{"activation": "gelu", "routed_scale": 1.0, "balance_bias": false, "init_std_router": 0.00633, "norm_place": "pre", "tie_embeddings": false, "init": "uniform", "doc_mask": true}
Below are experts of layer 5 (counted from 0) of a mixture-of-experts language model. Rows are named router (the router's row for the expert), up (a neuron's input weights, with its number) and show model dimensions 0-127. Each number is 128 + 32 x the weight over its row's rms, rounded and kept within 0 to 255. Numbers have three digits each.
After each expert's rows: "mostly gets" lists some tokens that are sent to it at least half of the time. This comes from a sample of Wikipedia text that the model never trained on.

# expert 28
router:151166155092183071162146165110087068123084096090119149146157174085166151131143113135116165146155082138132098090130159077141123114085176133107076169105094174134180138115100116185122095131179151087074098124118151071201072160098145123089127106132107082158120157187152192098142095119167095118101146129187128123180146118125162074153129146127101056145107109089110091108089181105149109088133
up0:164120123105138132162110129118129116160131146198120134113127108139111122135094131151136166161170114048150121144086086108139066154086156120090093134132147118059084085078160141099120093178165127168153139156110102117147147105185148137120173132097093093129101142109185122115193093102144108125152126145097106133092113162130088116152051110088182147148117152167178136190111143169172110164110
up1:129176140125104091150102122135152126115122156085108097093075110083181142096160165167119141168200061175163140097137105102116121107145065102093122174088087090160195145186136132133136134153148157156168096152102100158142101080142120110082086163112158107150106161151137097105121129138129138133197099140116139097148186211060147135129150119158100138073089110101182102154146123121047085109108
up2:153088098168195121141122137165077084130124136108140158143087132158121111126120133164067119112130096093167124091186162174140193120124158131110149181115118163101108084161139166140098132159165074155145137098156131145132118111134072102118147154139109093124164067145070143147138153177104114148126132118100183088138138216153056139124155149151104088126100153172101118144158153085114086136179
up3:122139140153112146138178148087128139134129139088160150074114113111139104143159130098121154154152156119118111170130125199092130128154097164168174153134043069106169127168135104156130123165113153143114055101124105168134124153120161113143157117130144109116146088179143163141135151114110088092098097127106214064135037128159141134143138129147168136109145109120117094099187136127122097125150
up4:178090155144124127101104138080157088128093142083091045110146168139179122123125056151111152179159084144136204175138152098148119115172156179168098130087152059149143113072120217118130099164079090165186107152101224151127106142112111119112143128066118152108097151068134099122152174153147192092107179132112125120131031154108142150064133159114110128151130110093120136105095090184137109132085
up5:179168124145116130127174131129086098124102121157104120183141186041106023124127146162157107135135146152132125179199140173188109115178158147102127158158105111103134142148128144123147044121142134111101167094093125172106126120102154094167157088181168138135119094063126157068136183173089112137147110103095157122105185109128096169133133107119106124170130094159136162132175178139123162100118
up6:035130130105159099105129107109138175161120166198140131124192144151161164079185126142093075175071123148139102095132137079089106087120123153121093117132092142131116127139119120124142110105098171087152131083140108176090146130168154171069150132126147117112156143127159095140102115112125139091131146137100135068070161119161155150046175135091152092182117122150139137109153137063107121090085
up7:125061145139049070112162120120165154118117109127100155127102209114162093154105124157151133237122069125111124119115076153157135100170142190108062195156122068080137143181147178126136079068163133138124121175159115093155099150102166139081128131124130166105124125113161128141108084110170128090137115027093063149077113137167092160123154097093120132099107079098131219163112106095051156141107
up8:128153122137069079148109074143097136096112135129106148096102096172076088105137116155133170124110120109180106090201142116124106085123143106120130107145118153121147063184062098084153173099131160080079084124155103061139183119108176142189132099082044160150129091150174135159134092119111126095135096181131102076070150156140115103077201140090122144110073118136150130149127130097124113139162
up9:087196177124129159137099118109181122148109129110122141156153115144144122146144102125146062106094158176115077130116095105202129116145089160156107132140158175106103091159084096126102086125133164131169144098132116169120155097123153062136157042153109088142137073149093089119146079045087110128142092121082122150134109149172155125122127157123118096126158102151049147109165132155117097134094
up10:099136154110151108093144134103115077143163104103101166187180104148132083154171089159148109104087126092186144087083116141114156115158132148119110152171126172136115177092073121110106103109064105138138117176090131095153096139095139112135147157133141120122143129149156098148174130096126074117118106121127136114096159146132133102131103092071184106110177146138174127137148120136120153117120
up11:121130181099084166118139102144107147131106162118120076066104056152097090094162144183129122115116182176154119166141125139163154159134128100151145136163150129091197089096105095123145080084119101066151141134101078157121123125118101138150151142062090123115133180130069112141070143165127118148167124128121101115153116162137130063151198134184147140113131137127115123171146123126101133134141
mostly gets: " in", " during", " under", " at", " on", " through"

# expert 58
router:167154086107181099182149148092065069099101108126100122167094201069151140173166165093106128098144099121136062111152149101153143168142156141062102105124106136117105108136072088163126136106159128070136117109091157107134083158117204116115106153150144144199120142117178181141118099138181099107061117164155114119158114097129116105086131127058145097145151178082098088113183170195108074117133
up0:145146124127124174062156160113099213132091195156124103112084145160113106161107130167131199167126114152175148196174186126105143132092174076139122176095133135125184144105105123136139106092126166169120143137108134101052155121114099104180109134114101162112101133099175187121150079084139144129113084158060108138154117225110139164070138094137104152165153135160124115141141122098122121213100
up1:093136103090121126057102126139130133152060065139194112082155077151100144070106136110134074141129120142155049095142128112175123075085097133115123148145163098092125174190108121145135123134094109153117139116083145090127130153115090116095153146091143142131155124168098100070109062191103141180137173139134162034110061096134104157081093126198127127110195149125119118077105151155145185156143
up2:093123155095149080165165150175158163143174134145110103131165151107105124143134179127098096132172169119111078114163158130084122108125148156173211125111178197120122118101185124093146152112056141170156172127097043170088072143158145078117130156122099126128137133078093137151188121134077102138148170121122150156120169147116102135113083112120068151111117088158143164101163075138101119139120
up3:069139084103131143070137102146104149138068171120135126127082117140117136120150114153130139158133103169119168108209151117097121145076199131160089091169128149092094135132135049034158097106196190113118126134126200090075161160069137098124105062176092153188109137122082129168084152131175140161156123162170122159217159144117122179102135117131177097128119132132108205149084131122131133151121
up4:117135162129128163101145082105114241146106148119140127141149134119096134076124144101049143125124128188134063132063135105124122091176101145131123163109124063085151175192128097116123188114119171147127117149109144119131124180157102135169123094110148125045103137147190152146140144126142120096157115061148116131192151124143135140158110179098180135159119119150133143142166092162103120113107
up5:120130113101074084084085118108106189155094144094107207134111117093133150053073144161144159192028109073115184140109114141128102176123157111079133138101072111161164142136128128113154136140121100158102114167113135177081169107184117108194069082113156109128102132172133160150177095175168114119159131087147118094094108060108144116131092149127175161133147124114142104138109138171077107110128
up6:138144125084068153120138149149142109104151121146108135079126139126095141098104128140134157056099128144081140157098087139114097143107139127167108153089097142118216076122133154097128117143069129144147138170162152134118123128132133106154118070148040142119050121136118079161079087136116125181211104076124107157132100117102119129147138201156133211090118133150148159130124130140051055106158
up7:145116086049141127100066125202097128138135130143180167085133062144105168163144102125117108149201172093167127106150131110161144071064075179123156117106156124156173089088134092108091151144135093149125120169147075135147051090120104132158184113115141135149149161094134120156054102150176245070135146097143106152139148114063095060170143123159126124170096124089105134134111142123166147134092
up8:099092063182175106126104099140128035151145115207130149154102064148115049095128157154192139111131141114095114132096135081104156100118134116146084061165136140085112089115083128134115076144170151148129120119118213109086206189128093119143126100167142165059072107175161124130118111089106120093166101151139114183096103090129151120131144136186090087127132154100119084149113120120087175172122
up9:116107150116127097018105153120108132117127153125196135125131133125118119164164047098152085084114129117083088144112173105151172129125087109138137134078101143122183105047145151132117126125148121104062149136132118150166139082146103137138143167112104146109127117024124078130157125182174144117120110120145090125169028164109114097127114093153131128149123133105156135143120117133076109145112
up10:151103114161119067191118117095137119162116085086176159119128155164099121111104103137122095145085055106184108131072102083091158100118036131194096140098153142074106114134143195137118091090119102124088083077108134156167131148079133138183131107139154152124142094158105201127153132099150138075145168069115122164140085139118142086122134071147117160126117097109156160145157082158140164155137
up11:100107092133161136126124144128157100134124158118134133146162133120117133079150178133140075114094128183067120163119119110051159165135102116163171103109119122150145178104160104123125119103160130143050129129083140133107110081106165160104223140126148102103075146023130128125148126147142198066085142123142056145187092153116167100087146119156125103108120171115129131116114135140061104155111
mostly gets: " for", " with", " about", " against", " over", " around"

# expert 74
router:082114149141111210108061172155128171152142151079096180184106090085125181204110129145097101086104091089109125177170093149107107108027160173200136127195096104164091114146087146093166146153068122126143114145093097163083143097147120135131167131095112183115136165155165168143151123154137150145173091169137212165155135140110147092099083110183202145174154092127112102103135105084092184127128
up0:123178139118219146172183150140121070097109170115140203150110149106104070064172049071098115127158151105092103131122077242123192084182177148086112137129159134108134145131143110133187145114130163139181145126186178125086156152132131138129127095167150157106177109118133150117099144115094136151182195097118171104167118192192131137145100139092140087124144100137102106147145123122138154139174
up1:099134149140162153212178086108137139120151123154127111125140046109124109168105147103120079072204174109173168121124067124153109131087113167135143086115026151128134135105123140139146118157112125099147152085159107092172120109127131155193130136122110086118099165121107076129104119162138118162145067141115128137109145108130110115166145109150164142120143061113119116131122150093121150131206
up2:121150115160094130155153129066151150116149138056114132076119105128167077119140114099127124135147157130210142111142145115086106133086097083137098162157109151110111115098096065109142183121163050085110137143128087144178117085138102118191109062173110100095134174128141137125076121150138143107111169145106161153119115204101195056159051140174174174172174092139140143120109118123148088081106
up3:126139139139172110128154161153154159122088130136098069127157087106152138063158130113124137132121187159148120200144099138166151118119130125099131102223094084129121110194140103149121081147149171097040209150125119147118191142154059080131077164136162080103212075094142147108127089135130169135136115104119153169157143088117173126184053111193163128112092169140154087121145119121152127151047
up4:101095116128136158060141110174151147118099102096105094142124094084065137099125152140136120152114109113146111093140118134097182053172144118086165138107078117179194159121127133203136105109137142129105128175096085120132208125143102112145141101174146057091184142157088101138130146115159171112155116092156134095074135110125113087149123109129128190239131128149212153122132131132135102173170
up5:037089140083122105172144117121107101189119176124121054126083095100107114102127104146154148123196124149115117172059207155108100125159111113108109152121093096042144159102134135098138142172163128107179103124118108162111188163136141163058163139122172174145103136124122133054140137133082148134095119113086090133148075156119117142119120143111071087095093165125165162124134141139172104105155
up6:090118149118128197116177083070131103088129110127072098090104072133179136063139153080092177152136142147218119091112107117197128139149166125122092103103082099094113156120134172176052188146096123096172168087117092153133108135143143107090130133108098084162108109123152130121158151108151177137055126154141124163140144115117079170178087153121176154061125127106150157126094109086134112110182
up7:154171118109125084108130130160148122126163145154063138165169159125125165101112166143126156194123129134126033091204137121125125124122064067070110103190105117115103054140117111115111133135067149153133185123140105133104100074089234114129203061140148134090170168154085199139130065117053131125137075160176143109083128058157130134158108148156184113150143108138043094159124122122164094088151
up8:114125154125142132080107142115130181125159096137083081172128188129190101183111097130158160107117126127122071129132120104096147151190125093180100090126128196120150153112121134121149166118145166131114142149135085162077152158099105153131139210094205158131154141131144117167057138140115086119141146071156190052147124109172133146121168136153122113108158109090047166130139060154137099139159
up9:135106155177094193081125122112092139170140107129166102136125094159132120139125119145182153149176143131226177152119162192174126110127110138131111126151069136162111140089074104146170117089152172121106105181112098090136121211108073185111139161093134156127094120158111144147057169151062115115121101094086179131076116124091130138186081142175122111157140156148098146188070142106124114161170
up10:143184105171152123177157106098163133084126117145127101149165122131121089119170124178135139086162066130069108091122151141110150154106135115165174101086145106166133091104104130113107126111173099112154098125102146104150118094117123134107170141129131126188093158160097154189135156111161088141047146135155117105075167177156119145125114113188135161189089145138107112087144105197092126122145
up11:098086101110122193116131035139141119171110106197167132107117082087051074121135116134106152110167082116181130099123104156099131110114107082131158078052148095107135080135147151092147100139125131088144136110140126126112079096135165121151176141117088124145170126125093084129130148143159125167150168089090142127147049117161140167074121121098090219042137109077076147153131198150161101150178
mostly gets: "ง", "ː", "ย", "น", "ω"

# expert 9
router:134129153108159154146100131122182153204146087124183108170133130161205108108146116188137069126055149132133179137134173131176113075089141089076153168151185123098152150129056160089090129116064078080128108139176157153099154111101149099083089188122132133145108104132074082170171121115143144111111104130155113108104126169120162138140150132091195108091058137125165068134094133081105146069139
up0:186081091083116039089126151115125131137059138119193111104180190082159096169158080195093197161163110132156130132124139117086133159061097129120088161177215176157172105108118172162110109150071115133110136112164152156100138117126094115150114115171139131185127097129146170089171101118138097123106154195101134158173121109177145116154189139127213134103162151145147115200052071154119152166177
up1:172158140135119135090118131151097150179097144072130111195125117113159126172164111137173117110143117075134201052198158123155037101132128191099160160102088156121134084216097129074055127103140113118112153121174164150227117132156123138143139157155122095176089140147185091101134113212117097164096174111161132119104156141129122171089162115138124123159171142152071099134169111138154104172134
up2:175132217134140088169164161102105119095093115124143086136135103117126153148128108126133117174194145159099178134137149158086143145087085142125114169133126139110096209173158108094116103167093160167156119119098150148079148082097056110104141122152129112084089113175153189138166120149142124153191148122120140083111092163141122061136132164154161110103106167125124116094106133162118112106128
up3:115136087153161144125156090158172123120123125121074141129131161123071167126142152104104146061103100165156069112104160140194093121185172154127137137125136123134123097192102142141096123095160126140095142084103121108153140132183131077155116137148123112143183081183219091109127057141103159112119085118139145068105128159139122134114128141104056103134077128142125158137131116086124174098116
up4:122158181111125160113127118142119073143077186163143161110126180153133151075117146141191143158110112151129111100186100190165155115175111117132165110104155182107143142157068128148097083095136183151166179132164057092147134111095114159136166168183128135165186149112132105132130206130073096064112147120117123125101205113092087117207159093192151195124137153139107140100118127127092163093139
up5:152128142136115135088144144145113116117114101111137114109145117109132078079150170099128172177079094089195080110116168152182138164123094136117119117124088072155105175102171113120136069178156161169139107121144114136140125094182113203103178124160149114109188089125133151118121134116121078141137045116122135138102144144175163115167075111094194104122109080092162108192124141189101130116113
up6:171076179139101088133156183108101113184044113176087103157176109132111115082142087129099092105139128104141117127152123108116177138102142159147165164084090110124085088113122113134106149081068159134098061135126176099210143155141075104110128099098138130118131162205182102074112108113163124193094126125105168176132148164107078091147088121133138154091130164093158156137138156153062099137131
up7:183149106121124174127141154140114062113148159115110119091114138138099128085142138142115169164171117139150101140053134144084076093117112094087122097095106132164087092158116106116096118110161122110091155155155090066109148123140147120144085162155121113095135148121173128120141108097196160143136211128107141180111142211131117148099149111163180128090115157086145157158123135129130145116139
up8:128161115140166136181145130077116114159120045091139154179069106160102101120157194104162167118105139142158130159110116166168081098129084087126045105090091071138132115121153134154140156124136171158131148130181131157075151133077072113117132163145121102086178176121107091128137116099176041087131149128104097141127151102127182075170129146162080089081081140143150105183094123166169174070128
up9:162113182090098154172119145136126120150078177132171118111077098134092100139132158096127168107155125211127160141144121115068144132126110087101087085159120162140130156154173169113141152120096122095113119194128148136097098171080137135113197112107093130093175136152112143184092084163123143161084100067134130135184142104217094113148153103141169076121156090117112192122089133116151120098108
up10:105136134116123094117139079133168122104123172143103105138169148157114109172101116126099087161088119114135155130115137157134148194081122122078152080157075155123149089115119096187126076115087129103102110128198147133105164117099175123147138141099160098105112166155096137227098141121122176094111154123136122111102072153118128212125180122124178056133056090054172139176162115053143102211129
up11:153129168105125135123117152077102186034140091166112172143161144126116158151159078174158100170084131120052112099092133170123147092149145117092148140111104086121164145153209130134117085106109140098132128100148170117147194135139082167113143118115135106114142127117114115090107083159131089145179117131103122133171091146069167069101133093141131127154144075137043189075110144146101068153143
mostly gets: " You", " God", " Who", " I", " Good", " Your"

# expert 51
router:169196073167105139082100095156128100160124119152092173162130110104185060156078172091184158121184147183157168166150091132083116187132152096155108111111144132136117158102128113095114115163108156127064110159094132067138098151139106168086165101102125139097186128146156092159134152093102123113165098152147148119104143145141092146128168144144153170090091143112091113035100106101156166120111
up0:199154102131157134074170168174124150136079153113090134094148133115180132086160202133094124107115119104095109093155126102135125124152092128112075122170123145171098137137120154139159178188129177056135106125108092114152088092148151107104165144140175147167163154089180161102118153129150110142149128095103211162101131160163075089121160134101118092102095038113134105132061111166188122110103
up1:128160104085135144147058126117083103119157164129112139103196140147154125053160053150119100145161080156148122119147128116206120101125145160132131139126127124130112147165170158118118102142130135160185173103103077137135127099167079169145114140155125121089156110062087145078109132171128159132096121135145129086167149119162096092146122089126138120152095159099118149113162171166178103102120
up2:111129116151093104154153129177093165134118109142150129142158089189092150190089116185064150160167142155110146043131117151082096127162150136180122141114114164095151140077213143083148136096155119113166142157152162172114137131112131141128145179103079133140158105138097078163088172134135084136091113118094135104123153171164118127074148105132138099126144111178108107173109123130115100137129
up3:125143168087135107084149095199122110137133075103128116121124102150113134145199110115092138106074130155116061177119097130125104106123147124168116116086210091142094093093083130065180111110111133106185106149152138108122123163127135122071159137162155160166091150178161166120104121164153178184120097108115178156150086143146162113167124105091139150088140106157129174155015152065162093140162
up4:151122022114150117162168107114103101106126120175217062134156142137082180118147091111162099115140056132081140166152173160154130131064122118142150095128085090158101147053110186138142180149138112135135131090127199095128123150163149177174093105099096096139091133098154089157092111161095168123097139092144123102152107129122114192129100098152142145162112131044136135142096137127053113107144
up5:175130123119093079137171230064223121144177085085157142140094122110158059077096120129116144143113149145112134115103137094109132164205127228168141118112112095133119130152112146173172136109171145088172140094165075118139144105107081079128184095136127166143227126103201141090105154111164104139135150115150078109135116165141125094141083142149175076172153122119122110138102157150163153163081
up6:121069121138165141196164101122074132129135156105067144099178155108086101101125127132128123130137106143075157128101127112150103103123139125145127115139123114149132119080182131167128175150133170154072164102121196110098200080180100195119064147121119131169140121145153046099126107100100126084104101108147099178164152114131180088160125105102138091150120200104066141147177157075090097089153
up7:075136118116112085168137098156148122161122162139173134039135083190127127129116151190152098071089121126127117128118111176140106152077154115099135132159122097182100172147082174153150077118108147140122085173095113135092122158144124093136170162094107111139139127134104189150116152160177229113188134117125125143094120139107110104136110129121136120109117092170119150119152150141120137153116
up8:060126120144186084154133091197159165141121132169121186148129166093100119093132075096159096165108084047099084143102148128150109107145181091139092103135142111128080133178158142105174107121134150143159082091104147150084114120118054168116167117113126138159128113086094168103112151149165149128108155127169143075069111112124161127072097149094122096080187087119085148087143097151154100144083
up9:135087093158178167133079180134149144108105071074128170141113117123133106086129138142114148123130124141105145184098075117120148088095071169195143136157131190139134114148173140091125080112132094159157097089135114152119157152119131171147102192160178118149126112181106120101101126109119154111162202150150164148153132148192113119111111151109162171123125127117121127090079135136152040121088
up10:131085130117087132137136103084162172164122170155125117113122130118138126112127154158116147093120132124124113061189108096083120152106126166129159095146127144117113125182166162150147171077117111120123093149065153209089139116136085197154115147163115117120125131073159133164151129134135155170101072144116172135144120179151121128104132120192166142126142150153116158136155115157063044093203
up11:137115143093129124131112128155098170116117143153136120161157143114125122132065156133076097172117092164148162139142098199116117155141130132094136108084087141115081139161139088090105104105124070134122135114081101128120163119227183032122183154127138097135126129089050148191172054182076106116106214144154127103133149113124105094122130118152123131163132100138114140090097118130184132196092
mostly gets: " century", "century", "present", " centuries"

# expert 46
router:152195131123190099171135066093077060089127096103104131112121190095174093125176108140116141135160113133161089132117136116130141142148174111085096103175094147131157115117079116176100109095182155106083115145086182114135063147107117129139107188120145093138099143167182188114131096113172099147078155113194077148168125092131094145115163120088120118101163170112108113109188169125174089081140
up0:138104095099125101089126064193101136197128128131118129129176181116123176168159085165155103135117192214147129199136130094124120112146108116164063160135154177141085120165124151115193150103217160053095155106091095141153109095160167120131088161114101105122064129067142096128130144128139131103125078110102179103080133117127120147028183123154116162150088114100126124126124167131143129069100
up1:073135110143209117128129142077153127081131188159142120155059173115119163125066113109136170117124099108117113099164073163180133154127151094145173134055136109144127117154090171161091178157168148139084102112157132117139145115178122098107064083171139117137125160108155133168077125106162112167100110214164135110132091111114135143051062146160040149151116145145160110098092120126114171087149
up2:127117080149122156141042130153114125113106119212146095169052160153128126146102079083132140099067088125130108138144159117108037107053092118108140153082157121136137140161105103103112155119116093194112112116147132149141123141099062163096198144186120114119148130187113099103083116104151114079092119106088102136099170115126085109104155114132128137174081131178132163135142161109128110145147
up3:155141079123115138180113167144118152110101115147147104105111119176079072128176132108121108137166166079149191175158146109117132188131107154154103078105128163109131088144104156106156068094134113188060135113146102122099151141143168129114050194095157245131212150195171139124142144154134066105152129098149159147097143111089130151135129138129105129118111122105117140190117102150129131115169
up4:152085150119163138132155114112184201146110137103132101097112132094124123156036111105169148149191163176072119143097120142062137155143093145208133163123172123152123149114115124114118076171132094165139098126128108163174126133075165145134133157148146109047128065112159136110140095177089170106169136142141078117134142116183182123087161137151055154117128121169160191109091145164123184136129
up5:071146117047103107184131168096143132118135137103101135123123126122106125122113115064123175143142067179138108139094119195129110121103128095072148089128091139126127147146118060173078158093092169131138119104115123114186178071079138121120157103105071177064108148147106131114140074117166142111093108071108142150120082132169083157175129121116134202100081127127136139103154157138109121042145
up6:143096142107131104176164131126183049122147098125125128036101143121179138153089129117130127089090148126152126110125134101125168179114093112065189089079151113135049075159073160092195075119130191163160098054117137153110132128104137083116121125195115129143135126156174194086159084123107113067091120172132161139145170132138116130130116118110162125109121115129116105198145133147125148173077
up7:186120147210099120168090168131099107092109136098056124187148126140167099128099159150139160120128144103100122061204122135081152116136162096150148108142182091162113077126109149077134120123078190125114095126143108106151039076132140142117158191134059116163111173164166095166158130099133155159136141097091125096173102122109154112112142146168123162129095129134151146124148151121136132112080
up8:177116084112074077142164128071155124134074108129137159078149135175112118109141089093139141169110158076128096121173100046050132137075141135110098117138131128108188102153138221154145113083096181157114151129175102130121125136076115085144138136122144179164144113147106170142102150134112132120086095108123127084096153195181109141133095068141160122098172155073106159151098156183093095123144
up9:159117142096118151093149148135102113122166155049155107076126149176070191130120099148120100094049109098057141158168153101135136088202140095128104138116142091123164114172166114144109129159096164146135106151134125114130182114093120122141138133136129163096179152150195136205154163128102151087082132087122142161206137127121098099155134129099137134083145144159108105092074129170093164089141
up10:120143150125115179172147122103160127142181129160100184133184169130105164180183089122105101119188046137189118128158211125115100086107182084085124196119122152125116169134081106116114091109150146042082103188122103112137104124102136117131099107166114135114177100129149077168116153121130156114099127133107144118097100188171104159091161160163122154036102056114142170086137160129184139107149
up11:133097121179111106140035171076124145103135165133132104174150146123107118119148132102105065166122105111150153117098139189109128143106097111101089070115131072082116131164122116105158114191059109132090089152124134105135118133116183187159155145141169142126176153088076127105118093128116063068131139203151121105160106136071084150145082147112063149165150091144145100091064127171101078112122
mostly gets: " among", " of", " by", " Of", "from", " from"

# expert 54
router:115109157109111099136132127134130101101136170187175106100147085125125147171094118117144164152066063097096115176066124146138136077099120144168167144083117174139111116113184093174087137173150104159162086148072095163090154107158113118170130137091188122094145102136089089104061101138070116128140117158145148124087123159128184119108097105184073133132127192110134164147148128172170150156141
up0:106161164090163172122213101131106165159154096154169104120195111078109116163173136076150179104032095093138176133063180117181122119121134116124147152157147156156091070121165097179122125076161118110126147127101107133113117140089113109143137144123180046110154159161186128108029119168137157175062077186095147039138133117097133160142151064111153143117116103112072129139135110083129135140172
up1:172089157048180067104083062139116160172130107193132138129128133101176040120115144111184090150124147093149164213131184089100158133124132151123099117082123143112107132155141159164107112134131147127099079126118119136186108154065125126122136108133151114124083143104108119113166088138129178171120188121176133090159058161094163101164136154109129120118134060161096043095118100105092128127098
up2:140105089160112170144113112073106126170138058144154129095139133162191186145112217066111102110170151132139098128114155175161127118120071146181173143144159049170114176124141103185146096165159130159112105142131110140085166118136119145151138144156126115142139096112154106110124057077094104121148115082067132131125168202114143138104108179174174121141091127172185129103145122119163163138104
up3:134138166131132129114255139084187067115185141137090124107097106116147177120141154171147124124142142125153129080102099077139112122178138130148169141154168146124085105082134106145180152146152143143142158162124099107116130115155082152137102155160142121129154102100161089138116115133118051115134136128194108129110091079128130113102158069072187040090149159108176177169082134166158133182148
up4:181140162112094176121138113181140159118112128158145110192132072149122145124063193166103119149116135168062022113126090116099126149126167103140148122084133152118117152077172155120169150123158110092135140129149110120126122104134121154172073144085139135113147138095198068114069100142122152109076138130128115151146168172103188154129162130111070075146113108114111132149098153084181148109172
up5:091118129097151135112145067080105080162113166106130131139158122181164146159178113136095105130164076122131136139204073155134066161114096128093182157072125126089152120111182127068131098117119146110168142121146072154173123064120156133144103129137105205100127083185140055115155113135104083074119105118125198132131139148113150129136156114118152112100190115126151157071123116105140188099119
up6:185192127076106175047140140115123153140119160118145108052129173110090101138109139153139197109178129104143154172143105105068125102192099129090138148148125072088106203061116121114076137168127073173138104081117170091100164197143115140118126140192127058113147160149104138098126155090162101155171117148142152114165159107107163125113196121136077123099124139156123120145126124127140141176115
up7:130124128169170154119188132154081167159098100116121095104163120135165080120133135106121180097157098168173156166129138120165143135188151160155143081124170151145115094145129086087143102132076143133109131162091122107119096119110122148086104084145111112101165141108098183108099122104129123179136094128091092113142076156135070030121128090068144109085201170128161155134129124096160112109118
up8:134041144150125126169141128106135170148152125170130134108111130178168143152037084113096127151144182095126169136224137096081105177143144157156056091101112098103104134082135072126110132143127138102167099114169085115117149126162160069092085160078167135166159075108108173128123132093089130126118091130157143066188138147111137119148135156110087124124127136150120136033111148101139121096149
up9:178116097175107138107151106123095099121133112119117088139152150133106060125129173106148091089058113179204160120124118100119155107136098128077119127158170112087123091143142085099134097159147127064166110084131102158111139126162128192068103084099083183106168128118081120158166109101133185146106094152119101103124092158141150128144122120141139131175110135115124150078157142092115075107136
up10:168122134141062183158092130143084150170121177156102130147105126121171184162128138128095145123140118155116206115113139124145123097180127134135123154117129118106099110104120012121106134131120076142109125129124119128148198093092098155140122122119055103113121087100116080118108189150171147136138118120112087074170126080140134058110150141163167084129139117108202169137168172116147128152120
up11:098148112150121098120174146123112165143069153177105147104165168160141109101104157162114136072109137099170160152145111146127082144196171140136078164106109188160136084122167184085140125114158137136108114115073145141152096097099127145124114153112073085121116132162122152149153084133154185074122136124152190110150167135099141140080103157140133114118111199171100097117136106129115061060132
mostly gets: " c", " b", "″", " km", " m", "°"

# expert 16
router:173112173117115124142114133091089148110092166107153102142112122195112111169138135140120144093094074138150167150153114031169129145088167122154094171073118135166121121081109162107106109177127087122102046130192187154119115157142151129098085128099112107210125118158088147151131152142166129115148122135125135099125168126143168149121120095098158101120189120075107064100081168189107101134152
up0:065104154172167150122110157160167188101139113167106116143084153075130081123101128142122101047096138105193157164155095135136149100176129162056123144139158103102175169178141113102136136152106143144121152114126118173135099153111135111139180146113166186069138114117128120134092102155120127141084142155089146189087132168132094123161197139147102135134150154125135124115102126095116173110133
up1:116097132216146131124189118133138151128163132160142115144104128147133151168095110175074143102147153160117061127117080127111129147167149141130061163086092085147091133183127107150152102126158120159149101178100089099066136123081110144161113065117153183104133115116172082161131129053123144132074181172110123109106049172189123166122170073157164135122102119117155119122118128141106166109116
up2:146119132201075151141144154120141161122134131118102138160101083146091076158164115153147054098144116139151122153122112166100073186132141073113166191171110143137090080103153162129136181108116095131149021120103121101156114139119137162171144144108079189093175120122089153138089173160141106166122112096101145158169121154115176113105108064172083116125101108129177171149052171149089123184106
up3:137139081124099101122141165128143135148129065131119127183216124111127162161123104132150118190120167122084098106127125157149144151103148135110142139127186113138147099126093149098169166092133125151116095107132143135116088133175167157113116172149108087090118166193144126136179143154148152054146098127122142174123109107159161153113159071148132158196088165122112109168132165092114128134137
up4:158133180143123093100130170117119127096149118183165088169140119147062142076148100107188159085131116140148098169088132142113170046062150082129121091146109113122125157145183083135072160117139088138130123104142212103079182171156143081087156107103138157102129104139154132132147175099136153095131161167148132146114179115138097160156120158139083071204156056116095173117135187147136112064142
up5:114112116161139053163115126167132201084136126147084125137110125160163160117100141103131182116121157185162091177164118148111094120129137129096097174105114056142177137160134190167142074110091125210118112093074079148152149108144075117112108124116120101171189104045123163126085089112121052212152143103130120176144125147205104101161084160166162156123115120141094130078137082145081134171082
up6:133144055179122091131081110126191148131217156158122131126140169113106109165088113153125103135119093099094136092151106164083111121156153179182116123136170115201114163123137179114200125152152142125082135163133106177180128142141137140132151127117166139099082130093175185096106132060103149123087122172134187080154123086140175139154114181103155112171130127129179149118100105117208101170102
up7:113156147109121174114096086151125071194132144078137170038156135156123123127174132196130116103147110125083146171081132129121104105176085065159087128164103148105138100167131173136100103143111139126173144128123190116095192082128159076172137160151095116136108057154105147104121187109178102128124141141108170124106117102122098086172178150084202094102147156150124113130163170134026160126132
up8:120120172090106091169122124120132142161139124183159126163137109080150128183115107101137121152135156079177120102054127157103084144144123109067101159109118125131142118141151118145080106140122170117109108140128136093175125178087094162134103121121111116114116184104155169147089118101175113182107134193142117136116177116059118163113101105109086135145127086116123178099140072168117121132079
up9:129131096083140129128141085153077134173169138161162079123164116078112138106147146066083091121176126123142107153155163089140150191126075118115146151143189082152169122167104146191074125141121185180184085109114132119116118155162180110165154155160068124132187103095150060075151102067120147076166129180176063122100138129120080120066183217133124154131183128134103083118153160167145079170077
up10:100120160079138174097149174187155175123134121166126140104180146183096124096170182063143100123101130147119129173140165136080078153171149124108191159102129141076188107147159087122104058171175116070171128109162148145139109093090090132082218117166115130134170129118139188134066138101182045099097082103136084114168098150125124195209134134162148098154131100115130127145145147133109209081182
up11:167107201135101106176136120146135120172130082120125073174136160069092142113121161142131109155133136090170122073152138131084067106150140175118073145176204086146097180155126128127162128106153188080137107152122094157131089102119121115146194174130150132133125126210160177126092115140157105133086109125101093168103175084115124138092096170145085111113108210104158126077141115095051144150098
mostly gets: " a", " an", " several", " any", " another", " one"